Experts of a small language model: width 128.
Below are experts of layer 4 (counted from 0) of a mixture-of-experts language model. Rows are named router (the router's row for the expert), down (a neuron's output weights, with its number) and show model dimensions 0-127. Each number is 128 + 32 x the weight over its row's rms, rounded and kept within 0 to 255.
After each expert's rows: a language model's description of what the expert responds to. This comes from a sample of Wikipedia text that the model never trained on.

# expert 52
router [ 99 147 117 110 108  81 131 157 151 164 104 143  78 173  97 129 149  64 138 130 113 151 162 149 113 166 128 162 162 156 202 127 173 169 164  56 106 167 137 122 177 143  88 140 102 131 150 139 153 133 162  98 135 175 140  87 103 165  86 189  91 138 153 141  95 114 136  93 141 141 145 138  79 129 152 185 105 170 183 126 109 114 112 156 120 113 126 104 130 222 120 143 145 153 143 137 143  72 147 154 112 165 115 115 150 122 117 141 149  79 134 112  70 150 126 151 136  73 128 134 255 176 117  91 134 115 130 109]
down0 [ 97 160 117 139 128 157 181  46  85  94 100 100 106  96 159 162  90  82 146 142 111 140 141 113 124 114 135 134 163  82 164 195 111 123 104  87 157 151 158  95 185 170 108 113 130 121 130 171 150 149  98  82  77 161 157 129 116 129 103 115  77 113 175  75 150  68 194 143 102 163 117 151 138 123 124 199 144  77 131  89 119 191 108 142  51  89  58 141 128 142 125 124 152  93  89  99 161 163 179 133 121 132 117 179 105  65 112 132 131 126 111  80 124  65 150 130 135 118 127 153 121 147 166 128 148 146 138 117]
down1 [120  71  94  51 144  67 117 103 149 111  87 154 132 149 145 102 156 166 115 129 137  93 126 130  77 107 130 139 141 104 113 117  77  86 142 106 130  77 135 180 128  98 157 128 125 108  81 178 134 138 100  95 114 146  99 130 157 145 127 193 144 154  50 145  74 161  86 133  93 137 126 139 129 111 134  92 125 125 143 134  61  75 167 122 118 140 126 185 138 131  59 127 160  78 110  74 123 154 111  97 226 119 120 124 100  98 114  54 149 126 141 142 141 120 121 154 160 151 165 148 141 199 173 173  82 149 160 128]
down2 [ 65 144 113 189  91 131 101 149 155 125 124 174 134 183 130  94 106 176  64 134 147 134  97 197  75 142 141 109 163 114 119 101 117 135 106 116 148 134  92 122  54 123 203 165 145 201  93  92 147  87 136 106 137  89 139 175  70 157 140 146 108 134 154  53 158 159 145 130 194 112 167 151 132  93 120 113 160 117  92  81  85  96  97 101 175 121  90 102  96 133  92 149 103 159 113  93 136 150 125 118 103 147 104  69 173 124 114 136 114 133 128 154  82 161 129  90 121 151 104 154  86 160 112 173 106 143  94  92]
It responds to: Table pipes, prepositions

# expert 44
router [ 90 157 120 156 130 125 116 100 105  82 124 136 104 178 177 176 161 155 172  78  99 124 151 169 127  95  86 173  90 100 143  71 144 116 159  93 141 182 134 126  92  86 160 126 148  97 160 126 117 108  77 108 128 146 172 124 140  91 156 152 133 134 134  81 188  96 105 177  52 178 166 102 129  88 129 147  77 131 128 137 151 109 170 134 155  79 183  79  65 127 126 142  83 119 176 154 135 192  97  81 106 150 144 162  57 130 201 113 152 151 111 174  97 120 138 133  99 122 150 157 101 110 127 146 129  95 117 148]
down0 [155 158 168  91 115  53 128 107 140 155  89 128  66 122 165 161 211 143 118 136 149 141  87 128 188 137 118  92 118 172 136 122  93 108  84  83 144 179  94 130 178 135 155 150 150 138  54 138 149 130 151 121  99 105 119  68 109 124 142 137 121 169 100 147 100 133 103 133  86 165 134 120 122  61 139 101 154  91 109 108 158 110 111 176 159 121 118 194 101 139 124 139  83 125 139 167 155 160 103 133 147 107  78 127 171 162 142 147 106  83 120  62  20 106 184  73 153 167 146 106 119  98 124 121 137 144 132 126]
down1 [130 224 178 141 126 140 208  76  75 165 136  96 115 149 116 128 147 122 137 141  90 169 138 118 144 152  92 163 106  87 161 118 111  88 130 125 175 162 107 128 111  92 159  92 138 131 220 114  88  97 135 132  99 186 123 128 120 172 130  88  15 143 126 148 143  66  99 109 178 151 123 119 126  65 110 146  51 140 148 142 129 104 108 155 147 130 141 149 171 117  79  44 102 130 130 109 134 168 117 146 142 134  83 125 148 106 119 122 117 143  98 129  75 130 113 170 146 137 136 107 149 145 111 102  95 111 144 151]
down2 [ 96  18 156 173 185 139 111 151 131 124 184 183 139 126 112 140 146 118 149 149  91 114 153 164 180 163 130 139  91  93 161 112 199 142 158 155 152 171 103 148 128 181 170  89 138 141 144 139 183 151 116 173 151 115 136 155 118 174  73 136  48  81  90 158 164 134 147 149 112 124 156 164 141 164  72  97 135 137 119 146 169 149 171 154 142 147 202 108 136 102  60  79  85 127 104 161 133  99 145 176 106 126 102 115  88 106 111 125 119 124  94 125 112 137  87 108 104 138 142 136 117 150 162 121  63 127 106 122]
It responds to: Capital-letter abbreviations

# expert 45
router [127 114  98 155 105 136 108 137 143  97  89  92  80 113  87 148 163 163  72  89  99 114  73 107 155 150 162 117 161 136  61 141 151 178  97 145  94 150 125  91 206 118 126 184 175  84 111 154  95 150  64 123 101 140  79 120 182 122  87 103 107 125  99 169  94 100  93 183 130 115 174 158 157 138 113 180  87 105 176 112 149 122 126 109 150 165 110  81 127 127  73 103  64 146 188  74 124 111 159 173 142 145 115 107 164  79 115  94 126 178 117 106 118 105 128 106  77 160 107 157 160 122 146  98 165 122 115 143]
down0 [130 137 146 143 136  71 130 103 128  99 146 127 173 180 121 122 106 146 174 155 136 143 162  65 169  70 149  88 117 168 117 184 119 145 160  60 147 157 150 164 143 182 130 156 105  92 115 101  97 111 178  75 155  89 170 126  96 171 130 142  81 189 117  82 135 181 146 108 104 110 144 111 105 106 146 128 142  75 143 102 129  98  96 162 200 128  91 113 133 106 156 140 165  88  90 124 113 114 141 160 141 182 189 102 164  99 142 125 158  54 150 129 132 117  49 154 107 120 137 144 103 116 184 154  75  95 164 132]
down1 [118  89 154 135 138 171 108 138 117 190 111 113 103 123 112  86 116  59 100 139  73 128 150 159 103 129  99 106 206 171 176 164 160 182 115 108 166 135 149  74 167  87 142 153 138 133 125 177 125 112 152  67 130 143 165  62 120 159 206 147 143  84 130 108 104 137 147 148 211 132 136 101 161 148 128 125  77 102 206 133 112 125 144  98  96 167  79 153 118  55 129 153 139 123 108  82 173 106 119 146 112 166 142 153 135 128 105 169  93 123 161 144 140 133 138 143 133 130 114 165 124 120 210 155 170  94 136 110]
down2 [150  82  64 113 143 132 139 150 156 141 124 107  41 174 128 125 143 171 159  76 129  81  93 143 187 138 128  75 133 135 110 162  75 205  93 147 116 125 174 183 150 113 157 166 155  89 111 137  87 168  65 141 101 151 103 116 108 136 149 131 140 124 159 136 128  90 105 169 146 139 170 159 160 104  71 104  83 128 176 140  30 134 151 148  94 184 157 120 168  87 113 134 150 107 131 131  92 132 151 137 130 105 110 113  95 141  80 151 129 124 127 138 202  74 136 109 136 123 150 136 140 154 120 135 124 169 122 204]
It responds to: Sentence-final periods

# expert 2
router [127  81 119  99 106 150 152 186  97  98  90 122  68 105 143 176 131 154 109  94  67 160  88  91 123 107 168 180  97 101  93 181 160 177 127 151 160 188 102 146 148 137 139 119 185 125 150 159 139 104  62  95 114 139 121 116 105  79  65 149  88  98  91 143  95  94 163 102 104 159 175 144  79 162 107 113  76  69 143 118 138 162 157 131 142 156  88 161 149 133  99 134 117  98 115 162 114 117 134 100  85 178 135 114 184 154 147 113 136 211  95 117 177  90 128 142 143 193 110  99 122 115 138 165 107  99 138 144]
down0 [137 140 137 175  97 132  98  95 151 166 180 185 204 206 118 100 130 125 140 122 147  84 105 135 136  56 138 103 140 139 110 136 130 144 121 144  90 141 124 115  96 169 180 149 140 146  68 142 163 136 134 137 198  85  85  94 156 134  94 144  92 122 101 170  99 117 142 184 150 147 103 130  69 158 175 150 105 117  95 149 153 143 141 125 172 118 145  86 158 125  65 105 118 147 122 134 139 173 122 167 129  87  94 119 118 113  91 174 123 109 105 166  88 217  99 147  95 120  65 103 135 154  59 116 137  97 187 124]
down1 [ 67 127 149 119 142 142 135 136 121  98 202 116 109 186 165 115  56  69 109 132 136 144 114 145 101 129 135 152 145 136  98 128 121 154 146 134 122 151 165 139 166 119 142 111 168  85 191  94  84 127 110 152  78 143 114 131  86 142 121 100 128 149 159  64 149 142 180 137 139 126 112 117  90 161 173  63 158 179 107 139  90  69 143  67 156  94 109 137 203 124 135  83 178 124  91 100 197 117 166 132 116 133  78 107 165 134 114 120 129 101 101 105 148 197 148 131 120 159  84  77 122  72  91 117 167 162 133  76]
down2 [133 144 121 113 105 128 148  87 124 104 165  88 150 158 127 122  86 139 165  86 136  79  94 221  55  53 103 139 117 150 149 105  86  87 127 127 129 128 134 119  58 119 134 109 113  90 103 156 165 123 153 132 127 126 132 116 153 125  75 195 116 122  78 151 112 118 127 153 114 138 125 148 135  90 122 140 166  80  94 142  97 176 105 117  90 138 145 144 115  84 103 190 155 129 161 135  78 132 102 131 146 143 139  69 112 107  85 123 135 144  86 148 125 131 110  89 112 101 149  73 109 255 128 121 105 178 100  61]
It responds to: Period-ending word pieces

# expert 41
router [ 89 111 127 122 141  80 154 178 136 175 103 140 116 141 142  85 124 127 142 179  61 132 143 139 108  71 130 113  81 100  76 116 117 182 118 106  91 156 139 124 116 101  73 120 138 147 150 104 132  66  72 160 129  71 183 116 121 140 154 179 107 128 125 122  93 169 114  74 138 103  97  82 198 163 144 140 118 115 183 112 142 169 158  93 143 141 134 177 116 205  48 128  77 139  90 125 182 156 168 170 141 124 155 119 169  96 180 143 161 147 155 158 107 110  82 139 121 140 111 141 110  66  90 147 149 130 114 103]
down0 [125 132 113 154 114 190 174 125  97 133 138 110  99 158 181 107 116 150  68  85 130  86 124 135  99 164 138 121 126 149  97 126 197 142 123  80  81 122 177  88  82 133 160  39 152 137 133  53  37 180 104  83 122 137 168 155 112 134 118 177 173 136 181 128 112 156 159 104 144 140 122 120 148 148 110 135 110 126 132 133 129 134  78 137 163 128  83  89 148 139 120  83 178 164  55  79 133 124 119 158 152  96  78 133 126 157 109 116 128 117 199 153 113 143 142  98  55 164 130 119 150 179 137 103 105 116 124 125]
down1 [129 132 160 124 160 105  89 119 125 120 141  66 148 147 111 141 122 128 106 129 189  80 144  81 190 121 147 178 126 140 128 136  81 135 164  95  96 230 105 169 113 128 170 139 118 151 148 109 148 145  93  92 115  79 129 125 104 138 145 107 121 102  96 157 153 123 140 129 150 199 150 123 137 100 131 130 170 191  98 131 128  97 206 133 133 110 142 152  52 156 161  96 122 134  88 147 152  97  73 131 152 116  81 151 169 137  83 174 158 177  92 171 165 162 111  46 132  97 171 124 126 100 141 172 109  67 119 148]
down2 [145 143  98  93  68 166 178 106 112 182 164  81 163  65 112 119 110 135 141 161 113 119 123 131 171 153 169  96  65 100 102 135 126 143 134 131 151 129 151 108 132  74 140 141 164 135 139 154 142 146 148 115 106 176 141 182  94 191 157 108  85  82 121 143 146 141  97 160 161 158 108 117 176 126 111  78 103 120 136 135 138 144  95 171 141 103  85 128 102  67 122 121 144 137 195 152  95  65  85 157 129 189  60 146 191 123  73 176 102 120 130  71 145 148  92 140  96 146 166 143 117 195  97 101 139 134 175 154]
It responds to: Taxonomic and foreign surname endings

# expert 21
router [125 124 132 134 157 127 134  61 142 148 146 116 158 165 102 108 164 101  99 145  97 138 146 132 150  99  91 139 123  97 119 135 113 128 153 168 152 101  90  66 148  89 168  95 113  95 159 144  55  83 154 100 132 150 120 167 120  83 149  82  98  84 154 161 109  88 173 127 184  63 154 115 136 186 127 209 121  88 145 161 115  55 162 150 167 116 130 122 113 194  80 127 138 137 120 143 141 156 133  70 147 156 151 130 158 151 128 117 147 124 134 161 194 114 157 206  69 184 104 126 134 158 162 170 143 180 109 146]
down0 [ 90 143 135 103 177  96 100 110 147  64 193 146 167 151 103 127 124 139 135 132 106 111  83 109 134 135 123 109  95 101 146 185 104 125  92 111 180 143 215  58 135 105  93 144 138 154 105 108  47 154 162  90  43 152 153  95 129 102 170 176 164 102 109 176 132 127 149 104 114 104 144 125 121  76  91 117 139 104 130 126 149 123  88 102 138 129 143 144 120  73 157 115 177 140 124  79 159 150 165 143 173 117 175 140 164 136 140 181 140 177 158 119 103  87  91 144 129 200 170  75 108 118 150 156 104 115 137 174]
down1 [143 121  88 173 142 162 118 127  93 140 104 152 176 119 131 143  74 145 135  63 165 148 109  99 136 110 121 105 119 156 157  90 178 145 202  86  89 117 173 111  32  87 177  97 135 108  83 132 112 172 100 113 112 131 127 141 107 161 123 104  65 143 152 150 131  77 127 127 159  80 138 121 181 124 132 128 112 146 149 150 111 103 162 117 155 144 121 118 215 161 130 103 118 122 166 121 120 165 153  99 132 101 136  44  97 111 119 187 202 158 104 124 133 161  94 140  93 110 134 109 122 126 163 164  40 124 169 102]
down2 [ 96  98 179 157 148 130 151  96 170 161 141  69 181 148 108 104 132 144 117 109 150 124 161  98 115 144 155 143 118 121 115 156 137  90  56 137  54 138 126 135  46 107  85 185 116  82 128 108  85 162 149  96 155 106 186 138 122 116 143 140 131 158 152  67 105  99 182 165 148 102 136  64 148 204 135 163  95  86 138 130 133 109 140 138 130 121 124 134 137 159 175  60 132 182 175 139  31 102 104  98 139 168 142 144  99 152 135 115  84 133 110  94  89 128 147 142 153 119 133 139 134  91 195 145 145 147 160 142]
It responds to: Mid-word letter pieces

# expert 35
router [134 149 153 107 189  73 187 114 134 117 179 106 102 138  42 117 140 165 130  88 100 138 123 127 110 148  78 127 125 151  95 158 113  98 124 163 114 125 146 145 134  99 129  98 164 128 187 151 135 143 158 117  81 147 143 136 136 131 142 186 157 199 153 152 149 101 171 174 138 136  91 148 121 118 126 143 140 133 204 113  81 102  67 175 152 121  69 189 179  94 109 127 116 127 143 148 137 104 143 107 177 189 142 105 107 124  95 138 142  82  85 163  60 171 111  99 134 129 146 162 190 141  71 119 117  92 166  73]
down0 [136 140 125 115 168  92 171 153 194 156 137 100 183 117  95 123 150 154 130 157 121 132 129 145 134 118 132  94  41 121 113 145 162 132  65 139 171  87 137 126 160 150  70 162 162 100  79 135 128 111 100 115 174 138 123 183  88  36 127 141 151 185  79  99 121  77 137 110 132 153  98 132 175 149 100 138 108  91 125  80 157 117  81 130 119 119 170 151 150 171  62  69 132 161 139  85 146 128 133  92 119 125 128 143  70 159  94 109 156 131 134  90 148 150 143 148 105 158 159 146  17 127 158 107 122 100 103 132]
down1 [132  89 154 113  72 155 186 120  92 141 158 149 119  65 124 148  80 131 106  85 175 103  62 107 145 126  96 138  97 167 176 116 123 178 138 109 139 125 134 135 163 104 102 192  79 120 179 157  72 120 142 168 173 105 135 155 113 122 122 112 139 145 183 136  44 114 100 114  97 170 101 143 118 131 136 146 127 164 122 178 141 101  98  98 161 140 133 130 100 167 153  73 128 191 137 195 170  69 134 135 136  74 147  98 101 109 182 106  83 148 138 105 195 117 140 116 169 102 120 153 189 137 165 113 105 118 161 103]
down2 [140  88 144 131 126 122  88  86 149 133 143 142 154  75 117 138 160  46  76 141 156 137 126 153 133 174 115 127 149 121 129 141 122 119 116 135 122 131 126 101 170 121  97 125 184 141 121 154 156 255 109 146 149 106 160 134  47 119 104 122  91  87 131 191 121  71 114 174  89 141 132 133 170  81 110  98 100 136 184 102 119  99 139 175  94 174 191 110  99 140 134 182 179 132 138 141 154 144 113 157  90 116 109 152 142 123  72 175 122 127  88 157 160 100  63 144 174 127  79 133 153 123 141 179 139 156 144 129]
It responds to: Line ends and markup

# expert 5
router [128 106 106 123  79  83  95  89 150 133 118 125 116 144 188 158 120 127 154  73 153 140 131 170 165 180 150  94 159  46 115 125 126 139 168 114 131 146 114 108 153  95  99 108 153  95  73 105 179 136 130 147  89 123 149 104 109 107 119 174 146 114 102  91 167 104  62 163 103 172  86 114 104 151 132  82 127 145 192 147 120 104 118  81 121 112 104 144 137 115 196 140 144 176 101 196  69 165 127 107 167  70 156 109 110  99  82 153 105  98 170 165 122 136 141  93  96 147 187 144 141  61 180 154 102 141 182 135]
down0 [168 132 134 143 124 155 160  76 116 128  87 127 122  94 120  70 148 131 141  83 156 142  73 130 155 110 147 133 118 112 129 159 111  76  83 154 190 119 138 104  24 111 113 138  82 153 122 145 146 139 121 121 148 135 186 182 148 153  82 151 161 137 155 145 162 156 141 122  76 122 152 151 119 101 102 152 114 135  95 129 131 135 186  81 143 104  72  93 133 116  50 112 139 143 128 134 182  93 106 121 102 150  69  66 204 138 213 135 100 130  70 110 138 199  95  69 108 122 110 148 127 121 156 115 107 130 127 152]
down1 [145 158 180 184 102 166 114 102  93 119 145 125 116 134 144 105 156 169 109 147  96 142 172 152  74  86  99 118  80  95 143  94 183  71  71 133 129 114 131 165  56 191 156 105 125  97 113 108 155 126  97 185 170  54 137 127 159 123 119 125 110 110 137 104  98  81 164 116 145 182 131 155 128 142  82 120  92 158 126 131 145 132 154  93 121 130 151 125 176 132 101 147  39 102  92 128 110 161 107 138 116 122  76  87 140  86  57 130 109 121 120 132 132  72 120 169 188 161 120  91 208 176 144 125 140 115 137 139]
down2 [ 69 127 158 198 149  83 110 119  75 152  99 166 127 103 120 149 115 132 131  83 148 139 134 120 149 127 158 106 169 110 184 108 107 147  78 124 100  96 185  92 113 160 148 130 146 141 168  80 104 121 131  77 126 158 114 140 123  62 115  99 141 168 145 166 151 146 177 182  71 108 141 178 163 106 173 149 108 125 139  96 128 172 105 153  75 108  41 129 137 110  88 158 149 114 170 135 134  97 114 122 100 101  89  70  98 109 177 169 124 106 161 106 161 128 103 114 121 123 133 154 114 160  94 175 153 216 185  90]
It responds to: Word-initial first pieces

# expert 4
router [127 102 149 151  61  91  81 107 165 151  90 145 157 144 198 152 126 149 118  77 157 108 100 167 118 121 173 140 135 125 104 145 160 133 127  59 191  96 150  65 157 109 122 111 152 160 102 116 116 138  91 123 133 122 162 118 145  83 186  98 156 157 128 124 151 134 112 140 135 198 123  71 110 118 152 121  81 138 165 141 151 158  61 108  72  68  90 176  84 131 153 160 152 163 161 183 104  98 100 134 139 103 178  97 102 163 166 141 108  96  79 120 137 197 143  78 124 124 157  67 125 124  99 171 147 134 127  99]
down0 [167 150 138  70  67 115 114 132 178  90 101 125 123 126 105 124  99 158 112  91 175 139 128 144 175 143 122 124 121  68 134 116  76  93 181 173 139 143 121 140 170  94 131 122 159 139 145  72 159 110  95 144 171 142 117 121 109 150 128  90 145  98 152  80 160 126 112 147  84 112 103 124 115 173 179 106 131 152 144  87 103  98 125 143 220 134 118 101 161 110 117  96 111  98  98  96  51  99 177  73 207 161 159 133 130 143  98 153  94 129 172 152 102 116  99  97  93 140  74 128 114  95 177 133 157 168  77  56]
down1 [122 133 136 159 133 143  42 122  92  99  86 141  88 127 163 162 140  95 178  93 165  86  79 118 113  92 169 154 115 151 159  96 147 195  95 104 104 151 172 117 149 172 179 177 119  95 143 174 139 127 138 118 114 112  55  98 127 151 152 116 135 135 105  40 173 134 120 140 142 140  95 124 136 127 144 155 109 154 124 179 142 132  89  88 112 127 167 129 107 145 123 132  96  87 146 107 193 157 145 120 131  97 150 119 166 118 164 126 125 127  79 118  99 134 137 185  83 108 203  91 153 144 149 109 203 190  61 144]
down2 [ 93 163 111 180  89  29 153 113 110  95  97  71 138 164 154 148 148 110 125  94 137  54  68 203 107 152  84 182 107  80 117 117 114 131 109 158 107  51 148 131 144 121 130 116 135 137 172 142 142 109 115 123 111 100 187  99 140 141 128  90 140 122 120  63 154 107 119 104 136 171  75  95 163  92 151  88 106  98 106 116 110 128 151  43 122 133  86 110 147 135 122  96 108 141 204 159 101  89 115  96 140 130  83 142 100 136 109  78 137 143 122 165 157 146 193 169 125 146 167 146 150 106 133 116 141 114  95 136]
It responds to: Capital initial letters

# expert 9
router [118 126 138 106 126 178 134 162 124 123 106 119 107  72  93 110 144  84 142  82 164 148 186 194 128 190 186 151 120 124 132 154 179 181 103  95 123 147 154 119 103 200 181  64  99 118 106 107 124 129 163 172 130 122 134 123  46 166 151  82 104 122 102 154 126 207 120 125 140 133 130 133 129 140 114  81 151 185 111 112 121 138 154 142 130 103 144 177 164 168  75 152 140  84  77 102 140 137  88 151 143 153 175 180 114 176 142 141 138 150 133 118  57 104 117  72 168 132 149 116 128 104 174 113 181 143  97 151]
down0 [156 163 133  88  94 121 142 100 173  58 148 102 139 126 172 124 173 174 136 162  78 146 121  64 153 122 113 119 137 135 168 120 144  63 170 148 102 133 154 132 150  88  59 161  84  99 127 139 133 135 118 110 107 182 168 196 162  98 119 130 178 138 188 139  98 105  93 120 174 139 113 197 158  84 137 150 131 113 123 101 206 134 137  92  91 135 110 121 139 127 196 152 121 163 143 175  96 128  76 124 138  56 157 157 112  99 150 116  58 131 120 118 115  81 122 155  91 168 100 117 141 133 100 161  76 146 119 107]
down1 [146  77 116 135 129 106 133 108 176 114 111 126 134 152 128 112 112 118 153 116 128 122  93 147 101 142 121 157 143 111 143 161  99 114 133 108 139 143 129 204 123 160 119  86 118 228  86 117 120 148 112 146  95  81  93 149 115 160 171 108 152 204 204 140 149 123 135 116 124  94 100 183 102 114  73 121 127 115 120  94 123  98 144 124 122 205 154  98 153  62  72 155 197 132 145  85 103 131 144 193 141 114 118 109  76 130 147 111 100 117 120 161 121  89 178 175 111  62 178 170 177 146  93 142 173  67 112 149]
down2 [129  81  61  77  93 122 156 132  40 171 121 129 129 159 155 144  83 121 111 147 177  96 142 184 145 117 105 148 115  95 158 155 126  87 114 124  95  98 148 134  92  99 101 136 165 155 104 121  88  87  99 113 101 113 129 136 140 160 136 158 101 156 154 115 149  80 188 130 109 149 133 175 168 129 167  59 124 131  64  71  98  95 124 106 109 138 119 122 104  79 168 132  79 157 109 175 132 188 142 116 127 173  88 119 122 138  97  80  84 138 100 138 123 145 115 148 200 104  69 137  97 169 112 161  57 146 180 112]
It responds to: Adjective suffixes, possessives, of

# expert 61
router [132 179 144  48 152  87 110 105 148 131 187 134 111 135  94 163 109  90 163 169 190  96 131 136 119  91 105 176 190 100 103 158  88 118  91  77 163 156 139 102  76 145  65 129 152  80  58 206  89 142 122 124 124 123 142 163 157 170 128 144 107 146 161 122 148 130 127 135 135  83 143 146 149 132 102 121 147 106 123 158 110 109  91 151 186 178 123 119 198 140 175 155 124 148 144  86 121  99 108 118  88 141 159 108 144  72  82 142 130 135 150 160 141 103 139 151 185  81 143 185 136 165 131 161 139 102 144  65]
down0 [141 116 101  83 152 142 145 163 143 127 153 159 152 112 130 163 104 144 151 120  88 167 105 134  90 127 122 125  49 102 119 101  96 166 166  90  88 144 145 130 114 155 123  74 133 120 138 158 161 137 160  82 164 100 141 112 116 126 128 141  93 102 155 170  29 128 103  97 103 127 146 154 164  89 146  94 131 103 129 123 161 137 192 109 133  90 162  99 141 101 107 105 173 153 151 140 151 160 105 101 124 158  40 111  80 144  90 145 213  95 155 124 125 182 131  99  98  78 112 126  85  32 146  84 131 178  86  94]
down1 [131 138 100  54 129 110  74  89 131 162  99  85 121 173 117 108 104 111 177 118  44 127 148 121  64 140 149 176 133 113 183 129 100 163 116 111  89  93 139 130 154 173 137  85 107 135 182 118 130 148 120 121 138 116 148 100  97  97 111 138 109 188 147 167  79 140 122 156 123 116 160 130 163 113  96 158 112 183 117 195 112 169 138 176 151 166 100 133  73 104 229 153 137 129 118 105 160 117 168  92  90 114  86 138 154 107 133 104 135 134  79  61  98 129 108 180 115 115 145 102 137 135 108  67 176 123 114 180]
down2 [ 84 123 165 142 172 117 112 129 110 185 134 109  75 165 156  92 101 188  48 102  94 139 132 156 127 137 164 108 127 220 149 165 154 170 134 124 113  86 143 146 117 108 111 158 157 125 152 149 218 209 185 166 120 140 178 173 151  90 143 155 137 107 139 132 107 112 105  73 136 111 133 177 112 106 129  89 101  78 143 168 102 132 109  93 127 142 151 180 126 145 137 143  90 173 166 157 165 172 117  83 104 166 126  82 105 135 147 151 190  68 129 123 154 114 174 130 148 156 105 123 142 152 140 149 109 121 147 166]
It responds to: Line breaks

# expert 53
router [ 91 108 130 132 166  95 200 118 116 155 112 157  99 115 143  78 108 156 141 142  99 160 172 185 102  78 125  83  99 168 124 107 159 151 175 102 103 134 122 171 121  56  96 150 152 146 182 151 131  77 148 133 132 145 186 143  69 115 118 137 104 122 119  72  97 148 117 102 234 119 173  95 123 140  77  97 105  96 104 119  72 183 131 119 111 100 127 106 180 152  71  75 158 109 140  95 163 142 145 141 118 146  71 157 168 148 122 114 176 147 131 104 117  73 104 191 127  96 117 145  98 123 104 136 131 169 136 113]
down0 [137 135 149 148  90 160 108 120 102 164 182 138 125 102 179 108 149  70 131 103 164 198  49 156 111 133 167 114 154  92 166 116 154 112 102  89 116 101  90  85  56 103 112 112 158 130 186 168 132 155  95 161 107 126 157 146 154 179 170  78 169 190 161 128 145  86 151 127 138  65 152 123 148 151  98 140 126 149 128 123 129 117 129 133 124 120  54 120 167 194  87 138  96 155 162 137 123  90 146 149 100  99  91 113 156 128 128 151 125 166 102 135 146 147 180 108 113  84 113 136 160 102 113  88 177 171 110 216]
down1 [113 152 145 151  77 150 121 191 185  63 164 126 216  45  91 114 149  94 132 133 151 113 132 123 132 111 161 138 186 139 129 119 156 104 102 111 134 166 153 117  75 189  76 205 139 122 149 175  93 133 132  98 140 142  74 101 105 102 132 135 194 149 146 103 120 173 101 138 144 142 103 135 158 107 124 139 118 104  77  92 102 149 125 172 139  93 113 100 174  90 126 132 107 138 143 166 160 119 118 105 164 146 118 138 163 185 154 110 125 147 131  49 156 163  98 166 122 204 162 122 173 104 123 157 158  94 138 143]
down2 [125 131 116 113 106 139 157 160 106 151 128 138 160 104 129 157 136 144 163 139 139 149 158 140 139 105 184 140 188  77 139  83 191  92 130  87 116 136  80 141 159  95 107  84  85 150 137 117  84 151 136 155 115 149  98 132 109 115 161 130  89 115 173 118 139 124 139 153 128 153  53  83 109 111 117 183 128 127 109 128 170 140 133 168 127 112  83 168 142  62 159 155 168 117 115 112  89 133 170 142  96 121 156 111 129 191  74 151 146 109 124 141 137 201  62  75 116 146 183 121 177 179  86 219  66  79  87 130]
It responds to: Surname and place suffixes

# expert 50
router [129 162 125  86 136 169 113 147 117 105 158  97 147 113  93 161 142 112  85 145 127 132 173 164 120 154 163  98 163 138 149  71 140 167 104  56 116 121 133  66 135 172 115 151  95  89 136 135  54 106 137 109 181 168 141 144 119 129 110 112 188 107 147 168  94 134 153 181  90 137 147 101 143  95 153 105 141 136  91 142  71  97 122 145 202 126 133 103 166 108 167 157 144  90 119 113 141 154  49 100 159 168  74 132 140 126  57 112  76  80 119  75  92 134 131  72 140 112 123  62 161 121 144 116 166 169 118 177]
down0 [147 170 135 128  97 122 150 103 119 141  96 136 121 124  79 181 147 168  96 128 154 141 145 166 146  22  93 161  85 121 160 126 141 125 143 174 141  75 142 141 106  96 125 119 143  75 101 102 106 123 151 105  96  55  76  94 144 144 113 107 107 134 128  71 107  99 106  79 170 109 178 140 139 156 135 152 100  94 134 161 115 112 153 134 165 141 133 167 146 150 117 135  52 136 182 162 115 107 124  83  97 139 154 130 138 116 138  19 145 179 168 160 151 117  94  99  80 151  82 151 143 114 116 187 104 122 201 109]
down1 [ 59 135 168  81 117 114 157 140 131 142 141 124 169  78 165 144  73 166  51 137  70  94 117 155 125 139 158  92 115 139 160 192 134 124  98 131 148 146 131 157 131  70 160 122 148 135 183 131 114 107 127 103  92 150 163 182 118 113 165 131 127 121  88  91 163 142 134 161 122 122 209 104  91 154 114 147 140  87  82  99 129 149 135 140  43 122 108 117 110 205 146 140  67 122 129 129 201 154 146 149 139  55 145 149  92 123 138 185 113 120  89 106 126 147  96 149 142 101 183  94 138 114 171  89 102  92 107 129]
down2 [141  92 103 156 118 136 156 187 122 150  74 162  72 134 141 139 139 182 123 127  65 118 160 140 183 134 170 155 200 182 193 111 107 117 133 123  90 126 125 155 118 141 118 129 177 165 113 169 103 130 100 190  89 169 130  88 130  84  55 153 105 155 138 142 201 149 159 123  97 105 136 137 143 141 115 208 147 107 130 140 118 161 109  68 120 116  81  74 111 140 142 110 128 110 127 166  97 148 181 157 128 126 150 125 119 184  98 122 131 124 164 167  76 105 126 112 162 137 142 140 109  82  63 141  64 120 181 140]
It responds to: Articles, determiners